Weights of a small mixture-of-experts language model, trained from scratch on English Wikipedia.
Size: 10 layers, width 128, vocabulary 16384, 26.4M parameters.
Below are experts of layer 2 (counted from 0) of a mixture-of-experts language model. Rows are named router (the router's row for the expert), gate (a neuron's input weights, with its number), up (a neuron's input weights, with its number) and show model dimensions 0-127. Each number is 500 + 40 x the weight over its row's rms, rounded and kept within 0 to 999. Numbers have three digits each.
Before each expert's rows: a language model's description of what the expert responds to. This comes from a sample of Wikipedia text that the model never trained on.

# expert 7
Month names and day numbers with trailing comma in dates like "September 25," plus commas in large numbers and after clauses.
router:528502537538456473542523562443418539552532580442520482450589454425568464481431457529544441503476533513536564519588500539527449483484531435545532492490490528538501443493548492432442564501561510487496514467501409487531507511509504520488520501541430506517520530490505524473525540489454517541463521498494516458473508524496401454423452429556482507470553530562467542540483519515506491476490
gate0:419516523491512476471559517538539527506546474495465519513476439425472455464513466508507474519556576476484526446497516532543450539519484505552585510438516508444506467421466506483509530570493579480475604508469503450443522466498499528484489556553491515423518518485541480446514449484506439564513475416535572527519467556494510578423545522473455428491466466536467485482454536511466448547502
up0:430505521512458510518587489563564526538559499491481526522480481427512476453454468482490500493518570534451500455528548548518427519521507469503557519421505514490517436434458489492493529594514543468460565528449564433445488544484523478500477514524520527417520527504509487461539454555546474569541500441551544493545467553453524549485497531509434465555461478523438480498444534504475420555458
gate1:456482491594466519471515446542442476505526501491492538488545460500504463406529490445513482584439494502503516450565514513448499496432510510491496553520492550449591513483503519494526431510573486471463475520461521505534482505536538538495468527492467514525535559603491420536489523485494486549506531491522420486460539566506538522564490522507373519508522571512487448514513539468575481548588
up1:565541529458498457476445565482577511566443437484490433528498547500603550545516527601481493470545453518519480522444481554541554487522505498524518515502473491531462447479509491498554521510431501533477554523502492472444522484459571456459517490566538505506455478447521585424501500529548483471459487487404524516525502477493481527453491497514593433469515489469495589485505435511504552449484
gate2:487458511500447477531466504558563408448529492443508447458505463591475541579499489425505495476479463508463539525465447485471517440486511509503565486536467440498500477512510533454559402458561571495473494590475508478563456498496520470506457404456506474530485494477461473478460469507549505514528538568488532564513530550502581497455496517510474460481510461486563495459428549449506525578490
up2:477506511530518480524476511563502558514514552487528421542539521514453473503498465468522463530427502563513474567566520494413566454510499473445479500547539475539492476462526591431483499535470498462448520488499509545527437447485495502482499493481461497561526513562387473546520494512552450544572542500406516527574552537495461462517418501525417531462474514508508433484527541454519505560473
gate3:432470492483446494572509542472510531424520497568508449521555524478492533487439534524440418508492529597457519487541498469527485498504451451553418582525555509523521511497521526479517573498509484499426543490502532511497503554492481519528491488509506576427374436470504500406546474436561492515475503499485534532507501487506450457435462467549484549548499520520441504480502525571524527561515
up3:490539503509491512438475396499452465573456521492454499459477520549529463550565483456528515462462500446545510533453517562477555497592507581480488440479466487479476536511496473441503432484521483475510455563513435497504493415534497476499521557522505406548559586540492542576477522503467527473501488489505507423457491500451537538522529492509479444445503511485593534536451447463489526498428
gate4:527567529521497532547505483512450438520519489518457455472438508461504498522473484488399447492530524509460473482512511545500497509477471464494512537468505497502539503512521452469431510440482506482505536500481450557517394498546492467530485459526492460535555518442486512470518512592526491583410496536547525493537407519499451606493462513470446458523545437518577608557552448522444517456480
up4:490460611489529532448480510506504572469588458506458517496524504472531473500541490531553544511476504501445516526515504472422480516544496449538544495482458435501467481553518492524503485511503471513442455483558479462480564538492474399519551506508452561454479466482515494465443526456550535488565559433439454585520542506606550460526477516499453433593516568481495524494460489546545510501526
gate5:507574463559452551556456526425519416481538470482512531530604489471507498460530551502490463473596556476500534476522511541483441500434464494503501484472420491533546459467519471462489494468475498507481541486511524495457521564506467455482464458503569501469595437458475441489528485568500597458491492466532524471493567496508459526497424497488505490547445564517508552423458504488441532554513
up5:510531443556524514493525554479509493554497514514414478511491507458540486432524531510511518489543477502490556462492493471427398477499476526492530468507492448519466499496548513456456462552501533535418523417479528460533520508490443421482469553490551562457537524550475506482472484472549534475494463414459489493468504498547464484491532545401489547480499579526500519554374516509554498607462
gate6:549500488489480586472487497406493497507510525491439533532561534434452462479443503490487461561500484513496515466578516506508493505565507514489537499505482514459417446497516461517478476484564480500448497490527415552472490467467452510490582530508488499568465499444530566501487547465469550511441574565469559434511492483489402471433436508513440455492569440544500478511490450517427555443511
up6:483483547494510437507482538569459478468454493532550474464459432554559537526574503510535501436538498501489489557435505488524507504429492482508486530488501492571575527492504525468520539483429519480562516496487574456497547525514558470515444473523540497483543513556479435480487480593513482501533456456527454585510500513500614529563573476472568536529443582482524499505488553516580449537522
gate7:535506526526503484528557514500498494477505431512547519552480516482469455477518511482534490498520498426443537514515463505512464592503476527518540482452491522562518504514493461597533534507558487490528521530535465504507543473511479461506457499467518504447469406456499579534417475461549430539388414484522498534515520472522452487433532430519468567382471447558490456497524434557510479456451
up7:478514541495555464524473448527461460483427509487507544536507521494487494465528526505594480460522425462496490491505548459432407552459530547493422447432503415510421536489500504575547438469515567553533473538527458462542517501399508523560501484545481519491536456523509516437449471565512508483425553544431440482532437517534475513511471519490490529491504487527494470491522532556546436526491
gate8:500514477453511482501530469492463534574477559436552536436527546517554481453431530587567475484535563498519479593545535454517482528508469507510509524479511497516592545485442500423485478470533483547469545551499584481477541557444496490498505511491402530438552521499503522552569591478473503468511500469507434519515478571470489525455517467575501488537529494538562520434519516478522514458454
up8:512499487585441550552526521531520500464542460548461548575468494553468501470479514422447471519475423485538498385469496522513468460488489512434462485501532455521507463498500480555566483523459555546513465418567454539487467529564494459465478478504610495572411471472460498544449400507514501503474482506505532539498547449485503457554499500476481537490455495461471473549473519538524537544532
gate9:464504522495501486552457539515433527561448541530529503489492533519603500490443471541519558490446477465475510479541457567516487451444593528474510492465501498581507536518447472537451544526462432523496448490478544475527545523519546508531592491648505496540492495550494424489456496526523459497498384548494503525480497508459531534482540460462463496475501557542481523539526479584466496488487
up9:509480530449531478514504508526462465474530515472493495489505514472472540523544458473535562454489498532527522411455432539521462456513602485562534493478489494532474534490515510566458444547493439526454490605492543543531515496544443428539590526477539506439528430519513432492447449528519485466523497455504488532480554599461495483488551446517497496473568482454540438547519474574538431550522
gate10:513482513527496474527571439507468520529574526456515463514507576515524460526431564492496532534516501560413515445540499524547461519459449490466487486417599450487457503509483487514523523515464440538514515473504488534549464480494539472509486503538487528490540531507499596428583537564553435519488489560471557544522481506495581433499439496561462541481499513582507491563516547557476494545437
up10:514505517472485552469477548454522513421474481502532527476552444482461591515558425561500507504492540475577502554476511513438544428500519516486552512574395518531611515455512525461454525471530575465490457493500516496497506508519484526499484515514465437508478486500528476489449459409446554456483495437540445453478546469481441567498550504452539495504524498475529489484448479419531482489589
gate11:506554484477493454500491482550432506550551503502526429512532437453532436529473425513508471476533619444481497481516481532525510524488526556484511514509532468531531477479448475497481489511497541518511508458493572409435523504478546508507434482535476588431470526522539466482543431555513546514477491484544476509485523527486467560459411523524556468487582492537462473537492432470537400594490
up11:410547522527456465431487490516496508499486509471477453477521425454551406520455492504491503439451508438496519457510512472510501474505414473482527501570493533497521492448550473456558440467456477495552494477519554439401518438477494472575509513484517523510461454541530505551563488541469538552485433455552491531488519540532510515471497466575576532532506453525536501556444431598533514543495
gate12:502532567467545478532464489444524505478566457505569507489476525486484559455419495435476476547526554508477572514554511438455425489404474462482554478539476497428466553531520514561485573523416564449474583524503490507538470498458473494500498520420498537466475511496557526429448498524543516454502451538473479530454460531536518572439501538495549465501458483490487479531521576554489474532491
up12:489538534498490457549450483523486496452501561511492474555501480506540491585552592503404562454443524499529569492490475456619498557549548547506469534475498489509508520502507532496468433504467511549468438461427487500484484538488552475407542430562530449487526498502431479571498487422528495484488488491496488533534484472503501478505540509516452543560492509505531455536448428432568445475533
gate13:544545520474521503483555484450506497452550508489474575474562480486459568542473525511444476488559490531515484530554488517474433531465537465484513535434533535553548487455409472478507578539513531461502480601550492502530528513469511502529464519458472479477460524540460563486457522563533576472543481529480477575517520558458470462564489566543493490488523474559455401472506485464488461593425
up13:492463508526498501556495536498537534536415468471533508498476511508512473498567486555564460550455476459565554502440498497517606443554500580505524425543478529475503498492601542561519463506500490481480514437482518490510467544511469542439495467514528491520548467482519432553560490452478479538467477453492547487498528458526577480437487486417472473512465574466560563490528532547468531456598
gate14:522624475558475524512450535476597439432438520502546444495510515519472494533554551527493479586533520487554512544518516501546493495519508527572514497529542474461417550536437551519471513504470493480475527496439495532535545522443531496467533481578485487506476514519517467524544517518479499404559506489497468507483533484570516537518515552513513503424474481548417597489446527488454434461553
up14:532461488475459444506496490526388486517486496521478547500483471519580503530516482487507510433490478450525442469497478554540501494456514499495513502470403580526581461522554458411467539494497490430514503578465532444503487474487553562500512513451561508556520523538534532513492362572573481586509508471536416493481504440456500465486510473432511484508475446504528487491512477554506516520467
gate15:546509516482468491505440484449443509482546527523540491456478554377577495498516488486512540516394448479599443498537461538484510495521524508460423505457467495487505459569501485492482540444502482516565553508528504487485435501520463423410491509601506472526489531463534473522512488446505532571531430546452496539550516577449488482539490444519467517514574543523519543541449514520521485495504
up15:449444467554551478474478492552531530534418473516465510551543477613410540492499491474557485487551497508476488520410558424501475475518479515524563505561516526503489562452483561503563473519489518446459460470484503529532521555476528575569532521466483551530521442507513538514497530522503456451470507479551491465474443454509497552485520545436613469441440460458495464468539546488506543506486
gate16:470467466433497459533497449558468528567576516478493550486514526495600527483438518497505496546569515560474543479516505520434479510537509535464447510548559395463435504525485521441521478509509521514449489504494477475484484464515470513532602501563565541578477504475552534527564556460502438513538456485523553507476464488476470445517531537528469459611521566531553480497486548508563495474527
up16:455508468421455463500494424568450541567591537545473552534522526508582517524420497528509506559524479540444525498531479487468509503538521540502469573546568412435478525478492496422506487510471508526448447477473502478490454497498525477504599518572576528576499478528534524486560530471467426503516445474516570477470494496505478509533479499518450453605485560525531505532498519493514513490488
gate17:463441511529473503517381436508442483510470471469516464489432479459525452379516551492533528502483554464532450448474537478574503522468513510431494490536477448486491601507481480505508392456556489538490460525485404489523499469496428495477469493490427496534553503523452536581493503415499410476455526554523505509506458525452542518463463532507515553489525507452499485507514529527514474521508
up17:485554481548587476472582461546525446560518549447508492511539495573514529461434514464519474502500396486498503523505454471510547508444526576537519505534468520434534519537507483472502549509539436482570493468569512554518486539452518469466531485483541489509536469453506610531579475482487555547494435438462499539460433506550495554520522495484529499543482465509554562439484537523498501412521
gate18:472526547477546515520459504532496458450472530401512443481542521527551465480541570458475578499496400465541489487517457396530590537544445462556505498495547553501530455571489500527483499495485455496513506526473508554508491532500457517499523451537485494421518575537494507461519570462495518527500473547483469521564532537510447532445478476498462548473498473511522414511503469503478627544556
up18:511537518499509564548582462531496508500528369462477467474445527496508514510506556446563567506470461539519535445480494499527538551512533482560495514514564529538473495474454500528486526481469480521507494501463477494485520478560497549459431493503413413558403598507510479486468404508518487509520414532530514457475503570458588528543508442477511489465488457476465445557521485531504544510510
gate19:466517453521491477524554586474535427472479481523446514510505553465437510480420534493553559500512430528560541457515475478475459545545516487472522458527491473469445535480562495441529527435498465491446498492511524476513474522424489417461508541540562429525538540491521454512553442428510554481555534494482521513517468488563441415603543456502509481517512502500534519496408507515528475425533
up19:517535502528477454521525562462491499484495430521524502465460470471458524485479463527463552460446344531509536527530503465486521494564561489492504512414437558510512498485595500495468475473428517521507433497416478504490478498439540507536466504474440527544503551414527493566482510411470465472469549476535492476520420485540478452541464490463414474548503516436517494517554505439505502489491
gate20:536591563504524522469518535532556492528561460483494492473504501509531472518531439577490472527436504539563560475508492492576533507518413560581548493468511541546462504526545517465536516417450514406577452523517480598500528489406530530491502518573510482547470504552523523522515543503516546563438516468501574505526489514506509523547550537538536469414467524537479487524471505548495492476512
up20:465408531483516490514458427517458499480459533515539508544472479499412546476517499458523560476554471538486519571442502499399500473478598472350452505543486499461502454493502490509434462556536458568497518483518510461499463509546480503494516525421419486473529499451497459479494471462490500459582459462505460439511527470545494473464446513446476469547515459553495502502577457511495483514471
gate21:493473462435476518460572461605547530479472545485503508486502511469466485472465533518499436510410545411455500537536445553446529449544507431464546535474559498492473466473521456549485453440559439533497484455521529505558504488451511474409459433496592531466477468403530514479442488541500473536533527563522496595512492493458507504473503463523435505482496497497564504502523496531542538516520
up21:488493514500517440504525581413496543500451486501521514525553494436527493500490461491512498493532504564576474425525508470558409563456527570468457541503518460578545553529520506475509556572475544507528527518511504455525538499508550507537483502473448478493565525509468474462602459501501509507428452516443507427470523522465504408542527484588535462550534528470493475501470494523437433552439
gate22:583510497527461538541540506539590463456466514479469506573492502454548526526546435567493519514428438531502466469516540472499435492483502575542519590565480478554498472576537521492475527412507520479488432594480479526535409457490469504516454492486468533500517459573517452504513487446541457545455480558512562515451522542484527465462532515508471491508580468481523451493470545516515555474539
up22:480512463476530513509474512411579481450454471516439437502472531534518558456534486502493441480470410452515476468537477474546532495444485528493537519492551470448515470461554521436435450509543475400545521491533505479519542450505481500455529481430521460526527489562548441581472474489505584447459502460497508557445508522483530533467543468543473434482484532532420504584495561539476434515512
gate23:465494479534527571512542477491441484508465479455489448500475491478512464491533553475583511466438523541505543453549498532522496521559441456468430464398564533475499464474537472484534461566554535545437516524495537488511571502514463520513492545481498509510510449480484539520453483548473551562500575594535476614494574567503506541506504527495438511463505535464433480544518512594449503473478
up23:432447545527479497548576508425497464589527523496488489525540494493485537470505581426466463450476492532559465469490504468436451506514435526514540536417535464519512516457445534569603521540459514488519475480481453504494446521579503493450516465559526468524565466572520460473514509471512516503505499493445517443531535574501476474557476468584472496449507491443439502534498517497429459437480
gate24:489526476466447515467481535505481436547415518480491454443467483526480496451506473536505517446569579499586553526462499488499500487526557457543467491499471524533457483547471434503574528448489477528500589573490471475537592590496427488488540494478516457500466496462571541538480528551530515567477523476503431485462551517540469415535481461517466474490580524484518535507449473552545558448499
up24:517487541544608552529537482516482530442520487503536507459575538457523547546489437508475454560473459492513476485518523471499481509463535546535557519505541418509467523496490517503456438555480497415504483508520472519492500440485523549532484467527485480450515451528522449539539406456488520420496453545559542473543452523563543545440524480608526512586468439468508513450509587500530484468537
gate25:428542557490461514508536565521469486563533518459479480485527494417518523482485464480447478437548568477530505452503473524425469537548403503536571492482527489513536515516473474478481480430523480544465449477476536564521472483471479520527576502533549537494526420500551584463560519545529531488579423547544527508498421500518505535451501469520538478509577505549554589541506492440480482499474
up25:552481454480441507541527454478526590531511473454486569471497450604481479535533557445479513523510453526462455500441473511457539511521557578589491487522453538468460427486535502525557505463460513448467512580471469482478556457556482476526360505454492511555510532483449458523516482484497499483505540496528454488481529488459497434514477542522434524537425486498489418443506528513507511482542
gate26:470447456514521504529500533472512508511414505493563485486523477481502411556473458494488524482537489560427522463545477518502551535445500444527496415503465517501481545515456456495576521481573504519554457507551486514484540478431520452497578411491515520417540447445522560420527511516463404534507489519490423468478470448451532516564466497482493447479508442438482519518450477589487500480510
up26:480449425473461497579516489477546485536486553444467535476563544520521447460474529479499535510542506485554504481500487454441546498488497549560565552476523512482534497526440497500558477546498527486497521437551504515533532474521530508405618450468572493552475422532515426496489527517468468506477584443494529433493577478501498531537490453518507535462414480560430468474525520584500486509495
gate27:484476499524592504490520484522493563494566448525530605439512562551520449490539453494563488519508430507489547497450419490474527505446481561497464504504487452470506529562508445490542540494491454486483518520536446533520520502463477481455432437513498505471501474528480502506548471492456455549533456566423506425552486519469448497526461417575470559561464455532525479586560431492472534519510
up27:498467481466483515520537477519462425432491508575552444536483522466388525489473595518449505473498506470507558559492516553505558452473517462462500484489436512542394492524526548476444514452470498487492483447442496464521440465472506437521531448470503509516493478523451502497484465509493568507520555483513571512491492468527449513528475554443587442538495457517452584526412422531519462470494
gate28:479472521507478509436573494480582503497503573449449517486496555542517405505462501521518514524571526488507484458465561467513547559552450495487516465482591496513417546541570491548525522479518470466465618551536510500545503523571498432509509471422508480563520430574492535500482536518528459489506551488538495548481453453537512480442487477502556518540534493422470524485550490456482438489476
up28:545490514457526478501442499507519539463517503481516518420477498526477490456500462510516450590479502546499498400485526489457525556417556553493469491572516471495400496459522530493472550519429517487549503459526497531449481505418483555467449532529484492440564547469607547452469514459498526483480418462474497476516528480518497529490566582527448523507487497554522493568434574565531495499532
gate29:534437503529483470500514526489436427505435468437505549497512476490524500488544409466488489549455452484511552506469418508519529485504508394454558474525600447483471506492521495540490510526452482465617534586501477526569465507528519499472542573477570505508456415517485471542572502459545512482516389512517491498504488507517549479551536486488516517536526442511520513456426506508548506490465
up29:457496506529484523515551513480525520570471500521478495473424558484508469448538513449488442448468607506517546480519566487581523431526458482509534500459564470452538457465526456475510577493491443530478520463525478532488515466441454471497542483538559462496538460480570616497440500511452548439506478461575472505505539490535536568482497520509471482500592504478452521573419514487449547506503
gate30:478540452478476535479516452553523468424570443437564485519436514543456488459491548417459471556483449460535512573475472447469555512502462513530494497488502511514524475520447543510439539526536546514567557537501562527494464452485468458505504428463492489546442527566466509490507497498438493582506473461528493526453428488403517484518445445518452478474493554547507574566435526498533517449491
up30:492538476463482526469490457523556425414507500461550510540491452504429406474535498482487553533480414431505496570444491491399483532526460480510493478505497531514535525487496554448440547538516529476554489582519516553523549492516513464463442438482543458585491507496497543491496449461432531509505453449523498508447422458477557470561504506523495500499485567528518548536398530530487533495461
gate31:516471447539495519484467547550467459443479578512437507507527505526509519534435477501428515537542510503502527523521469462393581529436503516566510495510500463495566526459423502477488516478480523437481514546517543465506493519487470552448561494491536522454501458514485457507458522524499480492524520536472492578467500549542440405550527556503453431510454494522507447535598483499534555369467
up31:547518448469545532512429513521394440454492551477470545469471524453533514500461529515454516507461442508529546415455543552501556519462429489558465392519494432499542543517531506480502501514494468429501477478531509473550515491507444529534584522563404484470518502518492517553524479499524464457460496479535479510446509504542493443540537588521523448565521542491485536487558549524465567513557
gate32:424486532461465557554472461528500517512458488451510465475431446529483518517471518542476532445455451462475503508445526512481537435504479505534465513483497486414488525474536423439550503552467492422435491504496435527480567479499520443453507493507434491549523451543564500480487525532608462505523483466558469520444490534511485545430496490556534515578482544455432469532516507536496504619450
up32:575535442558497482487579546419523422474579518571462547554569568484448500512544497524502502487531558527491512501517505479528415543512532505540527516516473502532469476468446529502430502478466501563502554457483521470533457496517480503489496525519532503476480527392413497518529487471500504509448420531466514496610545485467499486570501450455454493469473493547571533498495481542504537410528
gate33:462506479479467561609490558509539457554547487489554523433546545499554468517509540528458489464512561436412516483493536495548436458523508513490539497486408526469509518518504465480501500526502520434499397425440500465441573567457535533502506444522518464449459495486570506445462471591494510512504487435493485443528429461484514478509468521516526494519475433463493492527561528513512474490579
up33:518518507516544505411507450562488518461518497491532503512476473541514522476433482520496493502478481486507460446550383522438506462512541522521475473499614446582518514521408511503522496496561495483503545531584527562546520468522508510530533566458448479473525514442516552544537542510462480513545522498508509534530536549490490538501558421477414536476503544509576595439435536501484529502435
gate34:442481549535549493533383492436400493508437511545522550472447450491502554541468485478500472568558503457483456540541515471543548501477532475434446482519425483526472558551588459528514437463496473512455553440510474493521410467448516494554583500523485487549460573464504478512516499522488431522496548503433497450435468508484497465543493515446488493496518504514514470516498518502493438485429
up34:500547513497584489435523477528553448533513479563555493520505476467460504486479568510505562421481471452526559474472461526504469506492494456487539549484471503467508496482463433472449506572517503532525511558456499462506597430524525441466524478496496477483445512445376503437503509489482494507560550540523530561526553488533535564524500531455572436491386530504522485498453552496476464572526
gate35:462429443459527571471516577519508515528463495498519415570505451483472486532507501516521495502480561484463495545506474555530496459570515428562452430479504532555490530513506496451494493535567483486499511527588550584511478511497464499478534495521525474502507525448456502583513594532553522407532465521537522516456447522578549416487452541477511534489520448571471545527524485488529440550523
up35:472536480565476538490460506428510485512449551478504584518482506537473463574526565436508434464540477531477521490524530547533461483479532457491464603545535444520485463457563538470500528541440535499380565490471513481518560534481440465481494527475504543607512523549496523482400460509511496505520494506531405491456537520466473464515465522475560526476473535478486487518528580507557506502460
gate36:507492523447400499481522485525434487547470527473512527471493506457442527522451514503467438486424533502525602537536467518525544522551475548481495527501527491482518485529476496462563537452458475520478512528549517493488448483450488412530494498511522474506611437560537627502465471491435575514507521524526528513466528545423502506508414456547476538507550548497523478556438485528422545481508
up36:529476518476466510504484513482468506465522542511554448472455495467518504467409500509482545500504491468470457471540488480516444494480540501551532515598479488498461454537530518471449495500576410464503457490524510503512493435501570558481503466520502513481510488495454553510533450508523461590483501541438466547529509598471486556546572447459467510425391448499506470500556517564525411610495
gate37:466465453497482482513510502528462541492424582466479463494575496469475517458571544526558518539519540549532546509490538578466556481449572483490418575497485493478523539483498518602530529512485431525444475530495515457503475509498459520498506434414500551545432526427531517456522469549481474494479570497519513522474469487428480547551498486553549468586518477466459539497595475487469483492449
up37:450506534495472496507553532485521518533561497523561475567401490551494509538372435490461461434533495518523458506528506492511487508504439542477524418428505518499483485468479467420512479512524458458552486555494499601463527481491553489485473510515460488471493488591503475523550510461513539524505487532525458472575559552487473473460551493503444516406450570526465444508421523536528544464516
gate38:462457493475524422499526505500502514457476496584557463543548514495517498539477552439518508507453487508454606558471526519554537522458509423480528512476462544522477479455473546513479563551456516484501521517493517466490517449419527540438499478481543496494536518493464416468496574430543549501497417533495574549512484508435493542466422482470470463502377485431520435491478462536459500535521
up38:498510477481446466571452485521494484419541503432585511567552476501555480469493581462516481438513462506483474518529495448492526523476480483552511518483521486499518467467426499526507469530505542507463502508497527567538575570451473439540488588482458509505549525509470523542554515514589570470518460502454469584497551501504452507491567527426470434545472431570524496429507519424450524495516
gate39:437452471493466473505595498499483656527480533506488522500518507431553531456524483504484484484527577545554565505498544545504489496554461468509504472581470505598516409537537458504473528509487498515471464563508529523492552490526550529480478475501518431533546560444411516492494452568470483459594529539455475501549520530436499451558464492537478470506490528437494476496494489530493492487471
up39:568538525506495503543446521405509376434495409516509478514428514559445526502538511523517464466472449480453449491531444484443484467489524539497522462470503446463485532478518466494544420492444495507532463488437471527470544461467443520557520522494504535460444461504580492518507525448506459492470421480527467518430501472597532536480547462435504478463458465478516553490449535470561495535524
gate40:481505493524445453401475476529428540486555481484477528490495544564510490491409507487434404487421561543426474506472506485526537486412526512443472533535430522481437535531545508497517466487467582452471417510525462508520516552414536529501502565472467532457573492537570512520529482454490521461458528532495528483486471438476504552463502492469510535549578459519475504451508504478448525475519
up40:453535492427507524548480499482613500521466550517498454449477437521505483518559536512528533524560454453515563525518466496482460498616481481518491478487571491451503478488521469506487458500538406534525545508497552451522503416532520489513489442460511458586441505490499496442486501549485519502533433458476447498492499565530487444499587511560489441418412541525520481543468518485565463514534
gate41:590490519511510481494453481519519472499503484510591520514559525508445503528451581496471522467464459476534493559575507550519530515505462557516480515522543495429494556536500518442542526559460484529557533539553514413527498597494554536577493470512520505527540462500451455533572556491467510494498577511479513554565479417453499497528474527503376456474485416497518488465493474541509512518448
up41:493486427477437538577407436525519490545538560433478486503487548509526475545512481484562506439529511543455493537552498561515488478447507483507510444509502524454559498503394457520473546508466417514503516484490590482516577514470488473562423530450517480548557480463464480427535474463556508526451548503527397501563528499473454530509518479525443505504578464530449511511525531495487510541492
gate42:516438485455524549478491539465491448370443477486475490508570493579477476495487503471525490504469551510502489473586525556562474496547515487496534422397453475512553512476490474494476487517527509537484428569565520456480529436512515529546476464432538554531541523563539476519456488510520485540516492511491472561497559518523473543521541547485546548472587561434530465466504510452448512571537
up42:503524539465528480541506477517500480454468496465541457496516554501526522503528531391553480450478465515557579489526491540515474499474525456478508434526472467465514549471411454593458461547466468483511531569497502460511565433527608560529540503491467485456441524486492491495438415474474467496525526554470502505538517519516559536523580596569519550506519535473527509474497572555523469443483
gate43:423466484413507490544529459547476518538566472502519492519555462522528472460603552453475493520513495502486552510520531446470526489525464504484490503520490436410496494566518428466527565490507490407467447518590435458514503445435469529490499508482501524460408504507567533448509467439535473547568532447474450508498403457505471511549494483527532508525505505475531451502527460503498564532436
up43:442501512532494458523551464499499508550469417539521476509468459470446569536448459480501464537537485532489522538472418464503461463448515456483508535542544486425478459505526473433512470534526528475452494485460448464426481504467504554411431535443488513488578542520470448522495501528475534501550446506452453459445516495575517535467460472568437533556512549589448498426496508458458462559508
gate44:463503505448565522558464533503475446535489537472524540519558549455478562597493487536548472465499525463482500431498557517571526453528543516474528406534572466500572524489532461591534504471485587503507465570481463483438465523468511525531522495509547474414458573524521498441547435499521508510440467489508494522463482486536487524489499474546509538550457531483517535531495475593414531465474
up44:569529528530471498484529485487540475551494465525489475482461499495535409465496572502433506536545512490543515508513455504462475514495428508515469568482438501541446463602454464445463499467537436533508535439486589450586472419507524457468514474475493508553516412492444489540501552511448460531528548463519550473557508537492482481501456509475434544526536481539535469451473496377521520473522
gate45:561518434566457552421508465475536517571506547584458532446451504446436585503464522454502540476488491481496502505591544471494524526504419456484484457502546553437506499526552427521578483538498519490514542517536551493492442470579434482518479526457548509539517445560490559488529492502545516475456485470451545502446442491490490470488485501450548564452480520504540525492460476559570465495510
up45:520499512550467483510486554525543411548448528567519536513520448519463509435440554479509539507468542509472483507490584563500471524511450499479509395506439485495484532455519524452519556543490444508538417477547535471505496556550475527481510421492473480543458586551477542469543467471409483489455570462432547501424477484525571457541459544483482535491468563552518487541514515473479465481495
gate46:585478518564454472556493497476441517501517525468527474551584480440544545501464496520475493515540552573476493483475493496474532494491512446510539426544438504586534484519550517457487459504503497490542490531485479524504477433489564522503456453424486536504479570470413476440515449538530558528488497537444439457530522371520536462463467488456553512516536559530521555528547548443444470486482
up46:541485565503449514484456450482481521535492526523493502458530589527569520517568467453523471484492495499473558505515538489498447529558497509455440482483534498534449434566496498510543522550447480552393590520482491533609504482493483464553529517539503491501486563546576536491520447538542532486589485485449451524528559521487467479491504491538523516499493508520484476569520577493424553526394
gate47:484528544512438527521519494538431493555534544496485449536524488447481484552553535422445530457511533535419458509504554491516419531551461474477455502509480550489492475513440445439533441514454435500469566565462477490530495499489538470476530491487483500490515577514534527465547554559492530496543524549487478525463509512476461462484486525541422512506455479551523492522513605521374463455403
up47:467542533552449537502483443556486452503522474460515427544571488500505453504525556498431512497439459525489448488492604498508466503514489496478432500482462530506490447572488467416485457562426454510480577542472495491447448448526573484511514459445459521451518566517535485409505513562541528495495482495485489487472515516551538483483470505454511475439460503549521533542506573486433486423414
gate48:506468571534515455533486490566545415424486506452444504513525503457501439472547475594471528523503495507496527487433506537587457529496429428476467493511518476512457528496500458573524487537434565466496459541500543502515589574547471477445515465593462456450440513473483540482450500453538507521502496583502460492434419561503478555499550489479471521552493483489562489522542527511504496497499
up48:483496474451519488497494462572511530477464519502483405524481483478549554489527598414446456522450513493473553514569453530513460527513520543468450525494493511501596494465478477481502451406468527493508401493509450508503454446508512535526539446518519570441508505489455500405560565501505512501536445488514561518517486523548527537543397454503443449507494483476489551565525493549455516551495
gate49:562525474579495500475498581549530504506433494483520620494562501522523451489503443455442546501558514464487577488519581522529505550556499472508509490467534463465422493538481493476490512508506511472466575466481443558550458545466467484523485461513483496515537558539469495438522557531511506463468520611552543540555544532482514537499477498468491473464474596528512500554539532508451597471485
up49:519556504598517504426492585495516524547411584486513584479553521516518487468496458410430526499506490463493567504511534490536499551530495514499476501506568432501439511519486499469511520513513489469490610436481460547521444518545506495508532424552520494514528514553471484454479527526511499484464560532555500516552542561483534573510440481521496475428429578489494505533510536467464556500444
gate50:527500490488542517479575557458468527521466510465525454453526470447488505446587559558443491445515564498530504508514511533521465470458613498552534516483496502511547497466544489476520597516540553508478488448475462515472468518488491470483464502482489501493531483465528464436469467575516463521475529509475479481499487520490498541497494438519475469519622455470530579481491432508671530526547
up50:471456495480447485521423423492538467468563521575430539566481540522490483549463466472518540553426461541476482523496487487435554520590403519460456546504486494495471500525450502510502427466475454487477464516502546462449534489509491528511509510540545509547425528540468490565552530475471567503481444437515530504510503509530461479491529555468474540515427524501472456503512570516360488511471
gate51:530567465520483464591523508530489481523532531493473520502512523418491506499511478508514531477481476527608448499466458422524521463495514485500520436508557569540517504473481503519524425487490525482574425515543488495496566497557535562445428485504455497451562502483444508584569515447518453512520483519502454480551494501517493432543505522528398517579599557462486451441505460468467464498477
up51:533446558479463480425472493521486492489436452487519538486578482525474441462510483466493443509579530487482549516456549531390465493570517483539510491493565473549419509489486492453522501554547404481440594504481513469479484506431511479544519516517550481474468484507556473466402529544471523535528504472523489547513495567434501517440472503518577491454484497524553461555514563513486523567540
gate52:530495519458564533521481488481523557505477534556523471502467482436493523555460504442458460440439504566517572414539500511473503483461563489452477505580431538497498529488491536551425572436506549442519533541511473516505413537475482444497427459478478546512509547465411498454478499445526473446452502477518520506463578527569490538605534504518498534500476488517530534509467491509497425479549
up52:481480456530415486446484516532490437484530482424479557499547531579524445490495545540521594524590486419473439529432483542520498550502457503515525497437536522451485498513522443471572454542496440544449470535486577521516577486534521535529537533492536441518462461513543521536509499535424484540542535548511458504507429495470510467453482479527441461488510498493425424509549513476540550502470
gate53:524469492501489541501466514473480468607521430518479572585592493474417524444459479504522541453443528455498581422486529560475512467521497500560513489490537486551464555569449527548513567536504489462587510500536482511519485528492523486474476580529473535449474507486604528502480512533531567495476511523440522522520543561475461523451515462501548527464552529490475504467463454488482588520532
up53:548477507459506538476508570492502467537528445497484576545576472509414525451485496513505522458461524472493586468491505563457542471500519511548521527450519513550453545532494533526502580526500498512605476523563460497535479568475547421471499579512488533469460542460616529518488570565540545524484521481472509494538582511512451503472540486476550505498536528520515525457464403476483567484495